{"n_layer": 13, "d_model": 256, "n_experts": 8, "experts_per_token": 2, "d_expert": 208, "d_shared_expert": 192, "activation": "swiglu", "moe_layers": [0, 1, 2, 3, 4, 5, 6, 7, 8, 9, 10, 11, 12], "router_score": "softmax", "normalize_top_k": true, "routed_scale": 1.41, "balance_loss": 0.0133, "balance_bias": false, "init_std_router": 0.00778, "lr_router": 0.000481, "n_head": 4, "n_kv_head": 4, "head_dim": 64, "vocab_size": 32000, "norm": "rmsnorm", "norm_place": "pre", "norm_eps": 1e-05, "positions": "rope", "rope_base": 17100.0, "rope_fraction": 1.0, "qk_norm": false, "attn_scale": 0.125, "tie_embeddings": true, "parallel_block": false, "init": "normal", "init_std_qkv": 0.0448, "init_std_o": 0.0, "init_std_up": 0.0448, "init_std_down": 0.0, "optimizer": "muon", "lr": 0.00253, "lr_mult_o": 4.0, "lr_mult_up": 0.743, "beta1": 0.93, "lr_head": 0.00887, "grad_clip": 2.0, "warmup_steps": 200, "schedule": "wsd", "decay_fraction": 0.724, "decay_shape": "linear", "final_lr_fraction": 0.0, "batch_tokens": 65536, "seq_len": 256, "doc_mask": true, "train_tokens": 298900000, "steps": 4561, "dataset": "wikipedia_en"}
Below are experts of layer 10 (counted from 0) of a mixture-of-experts language model. Rows are named router (the router's row for the expert), down (a neuron's output weights, with its number) and show model dimensions 128-255. Each number is 128 + 24 x the weight over its row's rms, rounded and kept within 0 to 255.
After each expert's rows: a language model's description of what the expert responds to. This comes from a sample of Wikipedia text that the model never trained on.

# expert 7
router [154 133 121 128 132 175 142 138 157 143 110 146 149 138 140 156 182  83 181 165 170 105 132 109 102 139 157 125 130 110 183 113 145 148 107 109 138 124 130 132 114 119 126  73 124 170  82  98 123 150 124  92 112 123  83 114  98 128 131 129 134 127 151 122 153 171  95 154  78 132 115 106 169  93 132 122 143  76 111 158 126 119  74 123 115 160 134 138  73 146 121 140 127 133 127 127 117 161 124 169  85 156 100 107  98 133 135 163 145 136 131 136 114 126 154 148 153  96 150 147 124  82 151 117 152 136 131 129]
down6 [155 138 105 139 144 148 110 109 192 120 127  77  83 132 122 132 153 114 117 141  80 126 124 114  99 115 159 122 146 148 148 112  93 124  94  95 142 126 114 134 133  96 119 155 142 125  96 135 149  87 163 121 137 124 142 123  97 127 160  99 147 109 120 123 132 139 143 110 127 125 126 111 131 120 167 132 103 123 161  95 129  98 133 142 119 126 147 113 109 135 176 126 105  53 154 127 159 123 135 124 125 115 113 154 160 126 110 117 103  83 108 122 118  79 127 111  88 105 156 148  82 162 130 114  52 153 113 136]
down7 [132 107 127 144 165 104 147 165 161 173 113 148 144 114  94 100 124 142 142 162  72 136 113 108 144 122 149 104 131 116 176 107 139 109 122 171 126 120 115 132  86 150  63  97 123 117 139 139 136 155 141 123 129 109 100 119 123  93 164 130 158 144 160 122 137 129 130 137  70 128 124  99 140 115 159 122 132  76 135 161 122 184 119 160 122 116 122 144 143 122 167 166 144 156 141 123  81 155 148  74  89 141  94 142 121 117 149 127 117 153 173 123 149 101  90  80  86 174 131 132 117 149 178  80 116 124 169 130]
down8 [ 88 150 138 166 128 113  87 133 146 118 134 110 127 122 154 165 128 153 122 100 149 107 131 121  89 127 163 103 135 141 137 125 106 132 132 107 150 139 120 101 124 139 103 125 134 145  84 104 135 118 166 116 148 152 159 162  94 137 135 135 123 145 130 133 108 155 157 161 117 135 101 129 117  71 161 143 140 161 181 135 147 147 153 128 151 128 105 173 148 125 146 110 216 187 165 128 135  78 108 142 143 113 136 158 118 101 155 104 112  90 154 138 143 132 115 140 142 143 129 101 181 155 157  95 117 131 158 166]
Biography time-place links. Commas, dates and prepositions linking events to times and places in biographies, such as until, after, born, "Calgary, Alberta,".

# expert 5
router [125 105 132 114 153 104 159 148  94 155 115  76 129  91 123 127 113 151 148 154  95 127 109 163 123 127 157 138 151 126  93 126 148  85 133 142 105 144 131 103 129 133 144 156  90 141 111 140 166  90 135 114 146 136 100 129 148 148 111 137 167 144 121 126 109 102 120 105 110 128 122 190 108 149 159 154 151 141  81 116 141 146  90 157 115 207 110 114 152 125 130 146 134 126 153 104 135 108 162 133 153 119 166 123 144 119  86 154 135  75 113 101  76 121 137 107 119 115  97 147 123 104 132 108 103 166  98 128]
down6 [139 170 102 117 121 117 137 109 114 151 140 121 114  78 158 122 113 118 125 137 160 113  92 184  75 115 167  80 144 162 132 129 154 169 132 145 112 102 149 122 117  93 106  72 118 149 137 100 143  87 139 120 132 140 116 182 133 117 115 157 150 154 130 134 147 157 136 167  94 118 166 112 162 138 145 167 121 111 150 149 144 117  89 128 140 136 165 115 119 161 145 194 134 165 114 112 131 111 131 126  78 114 107 143 147 136 182 170 156 128 135 111 117 136  97 111 127 123 123  86 143 111 160 129 108 113 115 102]
down7 [136  99 141 114 111 170 141  92 145  87 124 161 131 103  82 117  95 163 123 118 133 151 166 114 111 153 137 109  87 131 171 115 151 138 167 116 124 150  91 162 138 111 131 135 142 138 140 112 151 120 113 164 120 162  99 166 115 144 143 166 175 134  98  60 121 116 115 136 123 151  60  97 101 100 136 104 116  85 114 112 139 123 122 115 122 135 100 117 131 155 140 116 114 117 125 149 107 113 126 143 167 142  79 109  74 117  96 154 173 139 140 136 109  68 147 126 136 133  86  82 146 162 132 146 112 136 147 171]
down8 [109 127 179  97 174 126 128 144  65  93 114 163  88 135 127 104 142 171 117 113 132 108 122 103 144 124 109 136  62 145 136 132 117  90 128 157 175 109  99 103 157 133 147 117 101 173 122 133 134 127 108  95 127 118 132 143 144 130 173 119 141 109 154 121 122 134 152 148 121 151  70 121  91 130 128 118 135 130 112 125 142 123 147 181  89 137 147 112 119 146 133 128  96  95  78  85 175  95  83 136 120 125 140 135 119  94 150  96 110 135 137 103 116  96 116  86 131 171 110 126 153 113 137 149 120  97 104 147]
Table cells, scores. Pipe separators, numbers and scores inside Wikipedia tables of sports results, elections and statistics, such as 6–1, 0, (0–0).

# expert 1
router [122 138 197 142 127 112 152 111 121 175 158 128 110  81 112 116 134 142  94 139  89 154 129  99 135  98  80 102 170 173 117 128 137 146  87 152 128 102 119 148 132 116 169 149 133 157 131 139 143 150 139 120 148 151 118 147 166 111 142 164  97 118 142 137  90 150 144 109 220  96 149 117 128 138 122 127  79 124 167 133 101 109 123 127 134 143 130 136 162 128 148 135 157  96 137 133 178 108 115  87 159 112 116 134 187 133 137 122 146 106  98 142 148 152 138 108 101 130 139 114 122 140  93 132 159 143 131 168]
down6 [143 122 138 128 141  97 104 117 114 148 142 129 139 115 159 131 131 147 141 126 101 144 117 146 108  91 142 119 117 130 150 143 140 124 131 106 107 141 159 177 108 125 112 145 128 150 127  94 141 141 126 133 141 137 139 149 130 181 147 132 137 159  72 126 131 168 119 122 179 107 133 119 156 142 150 145  99 135 145 133 119 167 146 111  76  94 120 191 166 137 121  82 124 114  84 145 130 129 143 108 147 136 139 111 151 190 129 117  83 101 159 111  98 100 152 121 121 135 134 138  86 151 135 109 116 108 162 108]
down7 [162 123 139 122 133 143  77  91  99  99 133 118 123 131 119 126 125  95 126 137 131 169 105 148 100  94  91  77 155 129 177 168 130 127 119 129 122  99  87 119 132 145 130 125 101 115 136 102 200 121  75 122 151 124 152  93 159 101 116 143 138  98 128 146 106 129 153 103 156 111 129  88  95 126  70  89  78 112 130 133 152 168 138 152 112 106  87 117 142 130 135 139 142 153 145 125  93 105 156 113 102 166 133 129 114 112 104 126 114 130 141 128 175 154 156 131 146 126 136 102 139 124 132 110 118 134 148 136]
down8 [128 119 119 139 111 164 121  72 118 141 108 163 135 100 122  39 119 145 118 121 129 110 170  94 118 116  84 112 112 130 125 122  99 144 117 100  99 122 117 129 114 124 158 147 129 115 157 134 169 161  81 139 180 162 124 131 116 131 109 119 166 137 118 128 100 116 160 128 124 140  77  98 104 146 156 129  96 134 107 124 134 113 146  90 142 141 139 174  95 155 149 151 106 142  96 134  90 128 115 134 132  83  92 128 119 116 158  92 140 149 116  72 111 108 139 145 156 140 105 113 182 149 132 109 127 125 139  90]
Mid-name letter pieces. Capital letters and short word pieces inside proper names, acronyms and transliterations, such as Ruby G·loom, NL·R, Sol·Base.

# expert 4
router [147 125 137 107  93 166 113 112 143  91 107 146 127 176  96  62 110 143 114 105 136 149 134 154 171 128 120 130 119 133 107 145  74 129 146 105 128 132 102 131 127 173 105 163 154 114 188 154  83 118 109 113  82 103 137 131  88 138 124  81 125 133 139 181 136 132 138 123 134 151  95 158 156 106 138 138 139 139 108 138 175 128 114 163 105 104  93 147 147 133 148 111 136 152 135 134 123 109 152  90 136  91 145 160  98 139 109  86 105 107 140 118 119 123 128 147 149 121 107 117 152 183  99 142 108 130 139 105]
down6 [103 112 144 103 175 148 144 149 129 174 110 112  98 124 176 150 125 128 153 105 115 100 102 149 137 123 151 133  69 126 146 112 134 117 134 113 116 129 147 109 129 106 115  99 105 121 125 117  78 135 117 170 104 109  95 112 170 163 119 163 125 134 112 150  95  97  94 105 118 162 132  71 116 144 156  96  96 126 102 145 120 113 159 125 132 117 145 144 142 127 133 133 147 105 113 146 118 146 129 103 125 143 127 145 126 133 144 101  79 124  82 103 162 154 169 113 102 163  96  78 147 148 156 127  98  91 136  98]
down7 [146 126 126 125 165  97 106  81 156 133 125 152 104  85 152  83 133 126 180  96 129  94  87  89 191 129 114  92  67  97 114 148 139 121 112 145 163 114 127 122 126 136 146 141  80  90 131 165 128 117 159 136  84 118 103 129 127 143 115 133 169 142 152 124 175 108  99 170 133  77 137 167  98  78  97 132 121 127 130 123 169 134 153 124 148 108 129 112 118 133 149 104 114 150 128 115 111 155 134 129 170 159 142 146 175 128 115  83 124 152 120  94 136 130 136 126  86 110 139 148 124 139 188 145 128 155 130 101]
down8 [160 144 133 138 122 143 108 119 136 148 141 126 138 113 154  91  82 182 130 104  96 107  80 113  99 133 137 115 130 178 123 121 149 147 122 166 127 107 139 106 146 114 102  73 140 104 123 117 110 132 129 152 104 140 115 108 113 153 129 146 155 118  66 199 120  99 127  87 150 138 148 124 102 151  84  86 143 134 126 116 157 127 127 151 136 111 114 161 135 110 145 130 110 125  79  93 121 130 117 172 114 141  86 157 137 132 136 113 133 141 153  82  96 180 102  90 107 115 156 137 125 108 146 101 166  61 120 133]
Function words, prefixes. Modal verbs, prepositions and hedges in explanatory or review prose, such as can, may, than, not, plus prefixes like en·codes, per·ioral.

# expert 0
router [120 116 122  75 127 140  57 139 154  84 143 108 131 140 165 123 130 132 156 109 137 104 112 131 147 178 152 124 142 149 169 109 150 133 168 134 130 131 141 136 123  79 118  97 119 134 140 118 129 146 130 145 144  94 121 104 131 139 128 158 161 133 107  65 105 132 115 115  95 162 137 127 114 159 143 145 129 159 186 152 136  96 153  82 136 133 112 104 117 125 118 131 132  88 127 130  86 131 132 140 148 119 160 100 134 114 195 105 135 162 173 136 151 110 136 135 141 134 126 105 120 137 168 121 131 131 173  98]
down6 [109 157 133 170 106  77 155 146 129 127  80 118 148  78 126 157 122  96 137 111  99 171 123 163 134 131 170  93 128 186 143 122 147  93 102 134 159 101 143 110 134  75 103  96 110 162 155 129 142 156 112 120 117 171 132 165 126 137  86 185 135 145 153  63 165 171 152 162 140 123 108 114 140 121 113 150 160 110 126  91 144 178 119 130 135  90 152 118 122  83 168 154 144 111 118 163 115 126 104 102 149  87 105 110 127 135 146 114 112 123 104 111 131 119 134 116 132 174 121 156 104 117 145 143 122 125  86 126]
down7 [ 88 150 137 130 118 164 156 123 108 111 162 124 111 131 116 125 137 103 135 134  80 175 103 128 163 119 136 112 186 107 136 130 124 162 128  98 149 144 113 131 147 119 119 134 132 149 121  94 130 160 123 152 133 126 125 124 148 141 112 121 125 150 140 152  97 148 161 111  42  87 156 115 123 141 116 149 172 126 124  99  39 158 123 139 131 128 118 129 120 133 163  78 152  72 138 113 148  91 117 116 146 128 140 163 115 120 102 127  81  92 101 118 128 128 137 115 104 104 111 153 142 126 152 144 130 113 123 122]
down8 [125 132 123 101 130 134 165  99 145 109  99 130 140  65 129 130 143 134 126 170 109 152 135 142 171 123 114 134 127 137 105 115 134 133 149 121 198 119 108 138 120 117 131  95 143 116 144 107 129 153 129 163 154 144 167 135 141 133 156 139 158  70 144 109  97 158 104 114 140 102 113 146 163 172 124 129 149 116  89 130 143  83 122 115 145 116 115 160 127 132 134  90 129  80 132 105  86 113 156 112 144 139 105 108 135 116 127 186 160 106 112  93 131 137 123  75 103 153 131 104 145 156 140 111 126 156 149 136]
Music credits, non-Latin bytes. Articles, punctuation and dashes in music and film credits, plus raw bytes of Thai, Japanese, Korean text, like "from the album", "–" drums.

# expert 6
router [126 125 109 144 117  89 143 113 134 127 105  96  95 145 130 170 126 152  83 107 114 145 147 144 112  96 121 126  92  91 110 117  72 133 115 143 127  79 153 108 111 125 118 133 107 129 116 114 150 109  98 150 136 164 135 119 145 116 166 162  97 105 138 151 170 119 152 137  97  70 178  78 108 147  78 151 105 126 156 106 104 122 184 133 143  99 197 155 123 103 107 131  92 162 129  98  98 135 106 130  99 132 127 123  98 167 137 124 105 156 123 130 172 121  72 117 141 117 166 156 133  97 166 107 162 147  88 165]
down6 [155 137 141 107 135 128 130 140 145 152 135 124 126 107 142  95 171 126  88 120  87 187 134 163 132 114 118 139 159 162 127 181  96 142 112 129 143 104 110 138 126 128  71 139 104 132 130 127 121 137 107 141 177 114 108 158 110 145 151  86 175 105 160 101  95 108 107 130  80  85 131 147 140 140 159  73 134 105 105  98 111 125 151 124 117 164 120 129 113 132 112 171 152 123 120 151 149  96 146 113 103 170 130 110 156 140 135 131 153 147 119 148 152 120  99 170 111 134 100 132  98 155 108 153 130 131 136 155]
down7 [116 142 151 135 110 138 106 126 122 129 137 149 117 144 154 146 114 124 127 125 123  92 100  75  92 130 118 135 112 126 119  86 136 118 101 143 142 154 139 159 108 108 160 102  71  77 125  73  97 139  76 117 160 166 149 106 138 146 168 126 158  62  95 145 119 160 130 139 125 150 153 125 147 137 114  76 123 129  79 154 135 120  86 120 162 135 105 156 156  69 178 125  95 175 132 133 170 123 129 104 127 151 115 106 115 161 129 149 145 109 189  86 116 126 135 163 116  99 107 141 132 147 142 156 134 128 121 136]
down8 [121 142 130 154 132  71  97 127 152 124 135 141 151 134 157 139 105 101 131 102 138 142 140 164 128 126 164 111 169 144 106 113 148 124 124 115 126 151  95 182 125 133 110 131  89 138  93 138 134 132 137 101 105 114 124 163 152 134 122  47 130 114 127 119  87 170 135 159 146 139 112 156 138 132 141 125 122 140 109 142 164 148 116 139 122 168 128 111 107 148 104 131 126 122  87 147 150  88 143 134 106 114 171 101 144 145 137 162 154 129  74 110 121 105 131 125 115 155 185  90 130 119 142  78 102  87 140 157]
Proper-name starts. First words or pieces of names of people, places and institutions, such as National, John, University, Mary·land, plus infobox colons.